config = dict(
    hidden_size=160,
    n_experts=128,
    d_expert=96,
    hidden_act='squared_relu',
    routed_scale=8.0,
    balance_bias=False,
    router_noise=0.05,
    vocab_size=14657,
    beta1=0.9,
    beta2=0.95,
    max_steps=7763,
)
Below are experts of layer 5 (counted from 0) of a mixture-of-experts language model. Rows are named up (a neuron's input weights, with its number), down (a neuron's output weights, with its number) and show model dimensions 0-159. Each number is 500 + 50 x the weight over its row's rms, rounded and kept within 0 to 999. Numbers have three digits each.
Before each expert's rows: "mostly gets" lists some tokens that are sent to it at least half of the time. This comes from a sample of Wikipedia text that the model never trained on.

# expert 93
mostly gets: ":", " entitled", "ed:", "ers:", "s:", "er:"
up0:602496428544459522456518516585557414503544454488524495531563405518548488568465359561567366453485451586563596476552543395414569458385339492503520458436466507502501530505454542496446535448531499475508490545545469466513429509521526513500573575452510468537480532516437512590476469499497498504537539538595505475438530460505561474551512569466454500488519524488532559470475540522551464463525484495488581499521555479423455453458522547465447452560594465522432525387589519458506524461490489
down0:497539480472513526457525496540399497532475530452391472577453552388498573506573521483563440514589545533503579590516472496560468539529571452445509510458494557375534636556423390488514544494526558502505507479505426403610495509596512507447486516485558485463453471513522492439527496564523448527443443441601511592508521526445507468558411526449486550529587473586498488514520574566430464494528504580449531447430526461537399519493495459492501498535482440544498481498458630448495512528519504

# expert 63
mostly gets: " on", " at", " at the", " on the", "s in", " in"
up0:439474559544409454466446549509571544553539509455518459566463487500484466413482486539498515545473592457498446450461554489510543504479483614497525463518578447601557448548450560513479561525532515572516455426537492498405537415463482527490550584565453472577480447494567464483473585465546571468486440605472570452502480472476406518504560455557616479464492464549519534519427578441562536598527534478429507603550495562486505560445489441471542537489469490560369542519527446419565503505489574
down0:589576527622512495517494558501564552518576505552525524510507508451515464458468502496503545440447465575483486477496555487455527588428420517549523555478574445567529499565437465578561575513600416393512573401519535523421440509477525523474472533629538490608414534479457457497434488414481480570520511437501514444524468483526468392476502502563453468490435556540552532475524602533511454481486553460499430544479459401545593493523478515505496463442493495467483468601492402599474539470466481

# expert 89
mostly gets: "00", "03", "06", "04", "09", "07"
up0:494543542469532528528638448443449563392533514544454510415564574484497494453446563595521547455585424452457576495552552410456432539532534445547373506546520534487578466428539473425451508431566469546440442519433421565509488410543586465480518548490555557518553540476426556509528504550470535457440420501498496495473524424453497521551485495460451502487464555513473416446451549472450463537504435494488497527555405415559469419533516475526461532582491541514547510481484558414499486598495519
down0:507579426551560535517480436478513561482518519556511466386467548480543525483429502535498425453515467483376532565489478440484513576546462466498433531501469529431539531439619398514471493486522525460562531468497348559565456474499508490507425451511566512533443511537428439526470507569434537469487443427480455545425491454541516457666453562525460497371500512474532586428514546588464494545541570400489519470540462476606479494578436557495473497590478476467541478489478536509508498523515511

# expert 21
mostly gets: "82", "91", "79", "100", "65", "72"
up0:446504508494482487443530491512463433617486447477482558495526466550389529475530487448420469459539654577542583526450467550507514497478449559503441504530562470466417493513566494505474500523445501435594598400516526478518412522501460479467393423482470528452462468467469436512453597475550441476409487532516506521568480580581526481456484484555496374568495456536448474485528400537534428505516528496548507523444460525425452546480510548482509488570461411415434483439538489438472381501425475
down0:472433446597458505521509424547475382571549553512522529574427524462500504472481441480489517483535522549612479504464521475480459532553475508479477488415509438476496431476500475402501583454435453488541555408481544495542436471442422498524439509571499506365543459510510469415510490469562420468514367504385426495604521483483501522539535489552481526567491453549522522432600442488560436469450476549502512585505589489392477546544580439476563443543558548510507440487420548527548499464507527

# expert 80
mostly gets: " Mart", " Fort", "ind", " Mid", " Lind", " Hind"
up0:512562521491541407565472463513520508453470496478554500539574531490484516470566577480545546461497514525444529500547467511506535481542584438411480436532508524547435425478351534480434538481536459591444442500528594433474492523481461514480438377405611478453508498462376531532460418488528522486502517456582534506499515470478506576388411524591551528538512558415429592570561527533486550521499520417584539545476543498528374517463529560464495503546495498505507539616522466505449523462544498
down0:566505446494495465493509560506490532538539516503499496597534565428524459501483487552491490439536532499585520546551525503529554393481505555546508539482495488503451516588499605591479478493495523467496564469508485510484409475452534500582380505438572475556583467520439449415505466415615465598461505520548494481415499531487484552540475430511517440512461403554453513445540629499445535474515478585487573561398603511500641532460498552432460452442514515501543602477552479447432534574490539

# expert 105
mostly gets: " H", " Great", " W", " North", " Land", "- L"
up0:548538597507515476473446513538428482473534543504467473528458459539375486420517637478532489563487549440442516510548492450433455497510534496474433588475446550550501475584365501512455480517452508489518481464501642492493520552426516515489481538572524531569513501523477506579520509530528506506489559496601492424424581548578539524441487508488526505553510463457520532465494413480480480583466472508603503370400490546508493488475409396482484499558426571493492603482417459386512558481445511
down0:480493496547526519553485443453383569540438527498510549568442495559477471457546547496482466404503580387478595549447549465419468556452453534491515548492544459538483467528448505532549514423493529509519603590524473445492570512519479442561415587554506518511482393504427557496547510607546466518521523527432487564562515597482544470530479477486502437457548467394572542444483540530566493476552481520477486402588487528600546389525485442524462565543496555544455527469557572627513531506485470

# expert 95
mostly gets: " A", " F", " M", " D", " E", " T"
up0:432518447497515506492470483607507441541420609434548538444540485512554527427456507466394574505533478457556465524485488468495550448497528544576504458455438452519472511510440535525431563469474542474573460502518493473564478514577546565506534515499513511535453583633432523426494406540520530473448536498585531479463564437469490533497438496582471439529443493474441539411477462534412504584486566456487447549465589499477536502556538600409569471493442357583507562445441526504547486534418436
down0:539520460463544399423490509583438522399496616519560459472530467497501567554491472453510512564511531512543523535512491443506515549509499536494500394508464416435525532532517559510449492537546452474495474472492547465492343542540425507474499502469540566577436519511526521545425538526563527499493554506400459529397586479435529526540482524471543523462528527543343443497468491404474497541598555395426453562483571487492436484480461517556580403530505467441521491522475499401381446481456465

# expert 67
mostly gets: " There are", " come", " goes", " there are", "There are", " at least"
up0:439483507493498550537545482493456428491497485483554515527527395456555432431527464496508461481597490443540427490550462445425500496505493502642622515441454495437490523506486474478546516501378568439488503460507544535597513476530428488485410487474532485520504504617467495474570420528395511551471553449416525548462456537476562528418516473598437552450530565505545461403469482567370475509469566479563486512563389396593546500547542527479514572494484470472523470570512477564483550487476521
down0:479380527461532416617544506519437562452466576469538528505557488524521526555496407395461477548483529557571513464521401533497407504523500543483518618462502456465515621493555566456560544480529451529523498456459568542392484587602502495564537527536564497520512622518584480460487544516531412359500516597492545467554503518463492503526522492562562502556527443466502398491481552501474510494531484487384464519482468549492462575536534512545510502465496511461502490465507569525609477499591470

# expert 122
mostly gets: " Chinese", " Japanese", "ji", "ai", "iu", "ong Kong"
up0:550504434466476517408469578397433479537456429529454446559548584502517501492518398470453504477467525441586463543564547450484479502473573555462521499521558491611451562504518501577514438498524489463499545460556478502490399555435591422597575513507541535467507582494492538492497472461433398534526442437543426536488541562553577486485578564463521518491514516514551681513418498525485467491463467488475505427486450488426528522414460513531518461534474495613582508581529486534432462484434552
down0:510481487551555436567579507577567500411492527437443500425529470459558534569491434533484481446558505519564376393489379523577488477472465407450517458532569529524504533539471537537473485466537507566477578495465511463469481499568446453471596574556455454508559518483485504469508513451412569448616468468498576479488510458402482484430538547510542516544524487468519510482476461583487504578584549493572555500608538544530511549406548502498437470575402391467475456570451467514495470423510448

# expert 107
mostly gets: " with", " with the", " with a", ", with", " with ", "ed with"
up0:478535445523461451416487516617508420532488492442514477548524427568478495504444409522519462477466456433463476454488584524514454599484497471493514417474543457436401542444484597509538537538522498422486501479607479485487567488499415503492451520482530476523593482503564543521422542474535400472489507474425483429591500525500476641542537507495470451541533458433463486519519407562561532512554554392496403502458519516421497461468531502450495488495507475472346460542487462584487390433423456
down0:460532551444523436429499543471516500462592498514519476532443556461534526464550434453557457547562540526458631590507546442566557474539516442412530460454542454446460527467525489403542506486583373483439551434509469534498540499547536496482475475591558517549579523523448616494462426480484533465547608534468515472520453450518530519464482437519632448521510480555521520456450466562465467474463587404445447416450428514513421411544531534500498417496480475431564492554560463472469510498424427

# expert 103
mostly gets: "ara", "ina", "ata", "ola", "ita", "za"
up0:578433528551436574476465471440453511457410537382431535495487467504567554563465524410483495540509450526576485500449508574558583543463500541487440494526511566482529497594433536514455571434478604474367547516502514508554523488536520498377546559473491465438464540555583423551451588462540507472582412505531587505396456511503457500493477386474490509518486517512460421510578536527508516463450625524475431490555457466509492487541507494515506519380591508493516479491457498587538531445482479
down0:551464486466384574525553553542510512498459513575471559527591471558577578524475451548473408461481528552503530506370487574527562627451458398486503434574451508468439615449479590540413491505448543450481530551454467423506470424478577488552451587504506503507499524490469467482467549481535474494493502575573512534502554467474538590415483425435488511476487511495493469433544468468489491516426536465488535559503552502472475589510371429580504536434440459531496481509422582446498565487540444

# expert 91
mostly gets: "\".", "ing.", "ers.", "es.", "ation.", "ion."
up0:499581450496432431553542505444570557654514523500537506495493492575509517490490508413488475438511534533469482520586480465434508463541455429558499452614487504532552478571506527532501537469567584513568544528490361514421574500537476638490421507503536457395460454435486512488507447403512460416453539528482525594442510475594507498469581486468438496459530533493480490569497518533431555507600474518554434526567585480480600475481546507506519433481423567537508418578523456535501486552484527
down0:511516479447556541494462458481571468488506469643482468508442407379641449521602512483366515524413537504476473555496518460572522540549511446509481482481481570523548523537434453589611476490486567453587454469413574457516600507464407536456530500503581484477524512432466452410505479460474529575479509407559532490521537424507425431446519552455486465449532498467476472555484577467496519523494517466604448483447534442496545423474499428528405505586473498466511509516511468439498534485517463

# expert 19
mostly gets: " ch", " sh", " sl", " par", " gr", " le"
up0:499451400496451431408496525475409542461504503408490586479603503648516536474477417482536484554478532476559543500534561454491456406409453439464486455532451488483467504558484453490625451461557454520473438507595654437516467550470436474469518486519566493484512517416475499443548551560433476455482564466475495527471490532446497483526518632518445484504522571503454556528504447502448534511511487471460462565544520492467495498520460493440493513510487466495553496463490421485536624325447486
down0:527570493559501436536575576534544550475441523534497468453391578416495493606502439492472538481468485421518616522502435438456471466498572489572587505459539508453492519582408557514428533538522455484532488523464561467540545482495488464428520419577522586543451411501539481488596527494541481544565444513473473600430511488481471535453437506497498420601479444478557508481450502473437479526534484514525577513544530522494401500474611446552507452480528362498530488479496557623554605513467509

# expert 110
mostly gets: "Ch", " Qu", "St", " Pr", " Pl", "Th"
up0:508488513526472515465473486627428441505475538425497501532539518622484430499539401490528534551602573518486568490569483483434414493490491513521492472431495516439514576526480491484347468426419455530488455487491490582536517432478617537446550546565493471471586491423574539497505484481513448471441453447443425493592520492529483565522529510556507473504602547475535396505580543468521560440468451506555561485537436436499426531596454516495472520591539540537521537470416533495510562433415542
down0:637495577447582625411533494536450429500564593529464483471543511524553549484493481463593479506386485455583550445472499503534482486548498477530487463528406414455555526447494440505487476479550516541398532410539470437499480513477529401600492508601509426489570497496495448496503558532454470524562593573446519491508621486557522514468510521428466526499513420517491433479477490496579583558516514463525532557494498407589504567472563487486505444466547538388510454485473581511532514459545456

# expert 50
mostly gets: " (", "a (", "s (", " m (", "er (", "i ("
up0:481452534570483457492500541585525413497530528495595467435518448512507573543472529575563438486505501560551417467583581514557576501518477498540534583483534512616523390408520397431473514435465417571451425543558512440496416511540508460541468620477451470416454525462454525517519481478503511559533441505505506489551520459516489539459541463515353469449502507497545485411500435507484505455543520500486470501413421517517419537586481492556472640561388443472474490455471489490489536559494518
down0:540461453433533441485435487542556495507504498490518488492471535563439530450593507566534456527490544517479447484532443473446521554501527554506402466552521464530603599528485569376564390457498482507419499444486534490632501383501441518427443432539524644514538497468466384477527466496417638463496570507549563527516543571548440503457533531493482551515437574558559455461547545502437520476483473563535463500512547473512571554402454441472467523441462545441568514532510483499498482499545548

# expert 49
mostly gets: " also", " has been", " then", " began", " had been", " still"
up0:493535487536521456519424545462456481407571464417409547365513398510541446481561591484528561482609497593456465490412519485560527432498466562517597492480536500506462508426625488535502498433514456524528442433523568492507515464480560501507520487502490470483555522509588530515502545536575533575588412519467441465585514516554429485494494506449537562412508404474511504476552542525539480470523466473489536448438442491610343500460554501494434559488465477458498538448435597539461523518490467
down0:522567476508547579500552569590469502571503534451445530533381589575519424456491453464545581498573512565468548463557488460488497516499516457426473550458473507464510555465497524422571557484552389522447555495459452465379529552510499501522423530452585507506386513497450439445480477526602570570525434415525571515538500527490500495505519524478448482488520487455436448465520577526516541592488445540505418489500439465556512493480587418499398547469437545417471518393512506371509535522532534

# expert 31
mostly gets: "320", "230", "185", "220", "205", "330"
up0:420497430453535483466502646491489486592527480479507490434477497510524416522606511428492439444481442539488542395471427496539507452505477516447514452524480497522496493564477508633531404535487557574547504451489488470485513555494505521521543560480520449424580474414463535482464461476445519456478596519440452570510352523509474562547441524426494575525516524444498538485563514430506444542570514497473473480533529526494407519580432516525455518482393569537442397426519526607542428501476400
down0:478492567628553535501518455609476454519474524533547504563532527498494511490582505478514495494478534390514459395529542479529540589461414509517547549541515443527424541488451569505488564449459519598396492437485579359517470533496443496452540549538408437420473515570476564449484393571457464520504579535507496532547497505478528458497510429477481593567605523464427490467461465446503441559519470491416511535542510512534496636485576489488496503600520515526484418523534473487480542483447601

# expert 99
mostly gets: " in the", " on the", " from the", " at the", " during the", " in a"
up0:453498395542565529490500634447397512558515547594538527555504511435571472539461470497491449496497488490481531545452493437466463543492582466528523550460529517517492479490534503581354478571425532499491442473446495492536420512515563470461498508470497558464485450454474512479428474588596473490543541520478509495531574498413467527466474555483557392519486481430583507438549554480490405491548417450490602552463482437460519472455428506651422465482527528505569514538405444425555549580556488
down0:430594524512562518483471520531465521524478535521396564469427430541558495547435546423568505476506424472444452563504473566569460471520566467595567486385526553492517578430506554532485612596530372505554492473503454504481570517515474478492509462553448599457423537489479514396521444485467439485403438498427488488537511587540549477548483527516562490516520511430549502492467494506463477459542553468506393441497495507570463486458463397474595460565417445579532487410463483482529512492565445

# expert 5
mostly gets: " out", " post", " off", " over", " down", " under"
up0:555519533415515500410376499499508506538510499460429496542478459522541524530453475538547510454414389437453518476502582481554542519449465478452475540441546565366490569472520482474448569546511502530485440472482498466565482445483435621478429579538486442499576517574504474531480533483526494535530478642549488483418415506552491464460527490553502422471467482514496496526588545609456567556461446471524581550385466485515497437430473556561482532463475531415472498464550422498530508356468528
down0:547490487471447486531518575394487464588453535522477491514541483484528512497560468596461480514516560467517554407486560562464644578454487440455478557555566547524525499502540453401457496502582428444577401444489446476512584466591573478554544529489498489482460485497509415539457459413451508429489466562465597403448490529517539454505481514442493534524497481466520516516557489440532521504440417544523566486497495533439499466470411503543550439525458448388486460562537423380542414588570505

# expert 117
mostly gets: " to a", "ing a", " as a", " as an", " for a", " into the"
up0:490476447489442468497464444502469374501518481539512462502479614475515462521443565508503508501481477435490417499582440563494535486432470451436496514440552432489489460468467449342429470473539431493495445431509414472475496517477469439484577432482468588418467436506481539503506479507539558485464526477512381337561540477538406542564460623579546481603478586420457597463597465453519506487469499465508456535495515434521488479479566515528517504518439441482431564445545483486554463488507517
down0:512452473444442487506493581535507405471389564463528565516543529442531556549439485581456521480547479457475586556568590442483491456479445433535549532456558532483471459510493485430404465374471475524556522441512556478555409459494500409568426472506550435572376532515525396477531505610509541468545434561438435469517529533521466548567452449530524470523506556519508533570523538441496451427416552567558460515490497579591513584466546442535469442568516536516507534424504518463539544498510451

# expert 84
mostly gets: " Lee", " James", " Singh", " White", " Wilson", " Khan"
up0:531505578473443547546519447490440533442498650570588479602451500461507617447431606538535505478467496598464549513479467464451521498543453507495486508565576379538439460503424553489475507453474508489497531543498504513490527416466515442496419481381573457488392548485438528488456467517500450566570443408582509513505490460472434580464521551495434547458556512470509541530534473518583624591516577538520464479456553455544443492540576517492486542396511458485449545508528491467448489532470472
down0:427516485526433500435514519534520525593460503493586450506535442492498487509470553394405527384454478542440524494554497402516540486561502432470450495539470415484562467402528600578564468439551483354462541576546447474459579473408501467468549483495529472462537558440517597434454475507542476628496535495467591508416564468491507482473495501460459575437518430492532538493454564438541524461466517443572582509511510562430500482537504531519475408501548527475481457461434450472482613526512470

# expert 59
mostly gets: " I", " U", " Y", " | I", ", I", " You"
up0:509353503490518483496522479451379411478457495521552473467499522500556540430569500391581484453529423647461581475529530481468450559415474495514427568485498514468502495519413423380483517535464519521533465492522577475501502538597580540452441470507517528591476586517539516504555458507458407534439435449479524529505506466545471466527442497404546518492534514521592468454444530451419442472620480526452550478501502525491521532486472506457485484546503465533516469601378488450552556483403520
down0:504435385478587533586516489488501474547370489513459556556435506471586524478483537496485505470583471463587558504528526404504482611563467433472470532461475480524480580642471360408532584574525417485474501491523532491497519454535511506579584516517536568549497462418471497487527515603510461511569459468472442565480501522534546515521467534478532548513539457430511599475539465443474503522550553534454451451511490422505490489581499497561568558485506555441568582581467455461582526531427503

# expert 4
mostly gets: " be", " part", " hand", " top", " well", " go"
up0:534502571470537512406443476487490518477586520459472447499481490486413635525547464437450439422518520505450519494486533468509690477523476544432430485496381552455543491540523583477590546519448460481516488459452528560477508520526459549473455430495452490551514487510452544390546579388520450477524524526505465523459463501527452578527537446565499495491531525527513450499494444524565567440628480448420558494530452484438450552569531462441566580511439483446409537559575480478526482402465484
down0:490660475515566536482461469501577627442456512542466585428545514561482581551589484547486567497528504480543453629483517544486465479491498568435477443531540511465496456440516572539560428537428521493438437502520448605546597512549492448458535506491528474512538507512465464459475419483521471491652513445554417456465496574493539548469512493449507405548571511508442428504529504526504526491429444519512514527512396417519540438527529500484524495582548458492488488453519568398469511401503585

# expert 85
mostly gets: " | H", " | T", " | M", " | B", " | D", " | J"
up0:489647472437514440452493564438549460438515552499459425527594495555432571528443500484453495516479532462489453538466562472548525536537595612515430474498442480381552421562527621569552467476544499443488464451512575447533442529428527517536498427475488572477526503464487464411511490574621393562534502410517473554518448556529512408458504508466554495494477515510546593508535525474536503504547521502559399443453509567475488565461460461493445490491529475511483472498538503516353524478461559
down0:468567501469550502600469546432457548506501475467489528590488479471482537486419550461547502391559452434478565485470500479548465544531592403389411521495527520457530533496534529536514505477591435420412482489514519445543491485548587469525516512500579532574543486367404507454508541600515411558533517439532476570537473551510562410482567489425564490482488448514488568499527519492498484439550494492528448442544496469645515454408585480514432489489590536497472503427556545444516488563452569

# expert 16
mostly gets: " received", " started", " announced", " began", " held", " played"
up0:602492444466511471497442483499512538523541486438491475508443435535526561519552550544529343450483422456496592524529539413538416477539487555446505485393526539506459494504472410500457451474455475422529511523491411533518464434528536506476528583530477473525589594492477625468527490509553481411570553477507446499444448466482420491499568423599524446410518564558585487493408460523497548523468494459538554546511521534485461586551386496507581536479502448480483408442513518586566484536427541
down0:460548514492526474528547526533579506476478521420507476532447373439471506367540458496532556499491558499465476487437472391521540498550554498508391472455586495416549551440440447468516492526585373570463519438511585452525550486445554582517517527490455499424568520562436523402472509464475486413410509540480449429438543491511480553572521510505547542466424495509419502642497479514427443490402583531509574484442547474549503449528431469542494567510432430501486508456467508503522475502421499

# expert 62
mostly gets: ", but", " would", " they", " will", ", who", " may"
up0:516547575467506432506541458448461562556488552479479410487468522532492623504305514474558480476593565561453540595556561501492529460430470512419418519536505433474537505506456532505586499524543547556559582487532509577517439463491488493436426567491504489476516496462512484525471507518569511551568468540485427542490459465606427482553571600523426499502497472514470529522537511574538472404497548417487449514523497557568492504525425493504598494465586528524424502495540573605574519535425537
down0:456489552545466440562450551546529523513533538498480434530591521551577473511479478519498522518597518448550523450564492567559534497612533484554481469428520488489452569490537509398610512497523456416549433462502599528499449536420410445507531537567514550494466535505504459495468507486638471549505514497482452481538563476463538432538464591505455464469493549548424556585635471562560459513483553456502467424444517619592544503427589494500542490398492538532511431520475554436541487416454516